python train.py --n_layer=14 --d_model=320 --n_experts=6 --experts_per_token=1 --router_score="sigmoid" --routed_scale=2.0 --train_tokens=326200000
Below are experts of layer 5 (counted from 0) of a mixture-of-experts language model. Rows are named router (the router's row for the expert), up (a neuron's input weights, with its number) and show model dimensions 192-255. Each number is 200 + 40 x the weight over its row's rms, rounded and kept within 0 to 999.
After each expert's rows: "mostly gets" lists some tokens that are sent to it at least half of the time. This comes from a sample of Wikipedia text that the model never trained on.

# expert 4
router,265,227,158,247,164,201,258,238,144,148,194,232,118,251,235,126,188,177,221,203,214,202,167,167,291,269,185,183,197,148,248,169,273,196,242,232,222,236,219,242,224,100,187,189,209,145,174,221,234,157,198,249,199,202,192,139,241,265,163,214,143,203,228,202
up0,283,269,279,169,230,202,208,235,194,228,145,166,209,236,211,146,245,168,245,213,264,162,175,218,217,156,273,139,164,117,193,200,261,191,125,166,192,207,230,220,214,216,169,204,189,167,243,178,170,213,277,199,203,217,215,221,218,262,206,220,169,208,150,196
up1,239,217,129,227,178,206,222,198,229,166,131,149,176,155,180,194,169,189,184,191,171,147,160,215,220,158,130,154,215,237,166,188,256,94,215,182,175,197,191,253,279,220,234,103,198,156,261,151,217,104,206,198,243,232,208,201,208,233,207,189,193,210,210,157
mostly gets: "On", " On", " along", "In", "%;", " at"

# expert 0
router,270,140,236,179,233,84,190,227,225,246,108,258,200,151,130,169,180,179,203,322,245,192,207,212,225,166,149,286,212,173,191,268,224,205,142,229,228,120,173,221,153,225,164,109,127,217,196,233,179,231,230,161,200,207,184,212,153,172,206,214,211,185,92,198
up0,259,273,170,168,142,197,222,247,197,263,207,206,206,222,209,170,177,220,153,205,246,286,219,256,244,123,256,168,256,151,177,190,238,179,139,228,236,268,223,211,139,139,131,209,168,146,191,168,207,151,203,137,222,204,289,184,256,241,208,151,153,220,158,212
up1,214,143,122,246,195,265,194,194,173,169,232,200,255,228,127,139,264,144,214,201,241,158,216,148,190,157,167,184,258,150,230,210,272,238,167,201,259,191,232,184,229,177,122,189,235,271,258,239,197,238,227,152,174,188,183,293,191,229,201,176,150,123,169,189
mostly gets: " same", "|---|---|---|---|---|---|", "|---|---|---|---|", "|---|---|---|---|---|", "|---|---|---|", "|---|---|---|---"

# expert 1
router,181,189,204,244,231,249,163,131,150,171,243,188,169,250,189,186,180,195,230,198,276,182,275,244,286,217,201,219,215,164,199,281,189,211,178,173,211,174,207,211,196,186,184,219,215,205,199,264,190,220,201,217,135,122,232,184,151,243,265,205,174,163,218,213
up0,221,201,282,239,213,184,220,146,166,159,190,193,207,210,138,197,167,142,217,131,225,226,150,204,183,238,224,255,291,243,183,282,164,165,186,83,197,167,180,236,205,212,183,170,132,214,225,156,229,189,269,181,185,183,237,175,119,191,216,212,204,196,175,180
up1,283,311,147,224,206,244,196,194,104,205,203,196,244,200,217,200,199,249,212,130,247,246,192,163,235,82,203,238,271,214,235,193,210,181,237,224,233,114,211,252,202,142,177,228,193,176,233,124,212,135,202,125,152,180,188,199,184,263,252,223,156,163,164,159
mostly gets: " he", " \"", " d", ").", " she", "\"."

# expert 3
router,183,227,129,215,219,208,150,146,111,149,219,134,228,206,198,192,196,187,184,169,194,185,198,199,216,286,197,156,171,237,215,225,190,183,246,171,178,197,160,259,224,172,155,206,246,160,193,132,311,142,175,198,179,157,147,218,158,251,198,177,162,188,238,205
up0,183,197,233,205,185,171,201,213,187,158,130,256,148,197,288,147,193,189,214,214,167,191,186,216,169,203,174,175,205,124,199,163,241,226,124,169,252,197,106,235,215,257,195,163,211,143,171,253,231,191,255,250,229,196,175,179,189,225,275,155,215,175,215,184
up1,143,223,134,195,220,222,200,190,208,200,195,285,203,164,195,193,232,174,216,225,195,207,152,280,197,233,240,168,175,231,199,173,244,269,237,172,264,125,211,229,274,178,223,150,193,188,231,164,222,154,225,197,161,206,137,215,187,195,244,186,190,214,247,199
mostly gets: " James", " David", "ini", "son", "ville", "ney"

# expert 2
router,186,215,175,194,210,196,184,165,294,144,191,149,261,132,164,158,240,172,123,215,114,210,154,201,212,261,266,178,266,206,183,214,275,199,193,212,242,186,186,161,258,221,244,200,202,173,191,178,220,177,247,184,137,208,240,184,210,152,169,220,222,249,245,124
up0,171,221,167,164,159,164,239,219,201,175,227,177,258,279,135,166,155,201,206,187,168,198,142,196,170,134,204,227,220,235,210,165,165,182,146,202,218,150,144,202,181,127,250,222,214,147,204,182,220,96,137,196,211,199,258,219,200,180,236,150,144,219,198,161
up1,246,260,187,262,164,257,240,167,163,158,211,198,187,202,341,194,153,202,212,109,319,148,164,218,152,181,194,187,169,216,237,234,180,196,233,160,197,169,225,229,222,170,201,196,197,147,143,118,246,194,183,205,184,203,206,138,240,167,221,159,129,141,141,146
mostly gets: " 2021", " 2018", " 2012", " 1996", " 1997", " 2022"

# expert 5
router,250,266,185,204,223,103,246,197,243,248,164,195,182,76,202,219,128,141,244,190,206,170,140,175,143,181,190,219,201,175,201,228,165,240,162,127,169,232,243,209,173,254,236,124,137,209,166,270,187,191,215,174,176,164,98,259,192,195,220,217,188,240,146,132
up0,274,186,189,200,187,123,205,213,176,244,225,218,288,291,326,209,212,202,213,223,209,159,158,197,163,192,180,228,202,240,288,216,173,185,185,201,210,189,199,248,207,195,154,179,170,193,163,216,264,221,128,211,193,198,199,223,239,231,181,160,185,136,156,181
up1,218,236,165,190,212,200,171,188,104,209,198,221,248,228,204,156,267,211,192,198,179,155,137,221,191,113,266,129,219,265,188,201,129,139,207,139,148,130,229,254,226,216,181,243,187,230,203,211,180,182,180,181,111,220,169,240,174,196,232,238,159,205,210,204
mostly gets: " been", " called", " are", " where", " used", " including"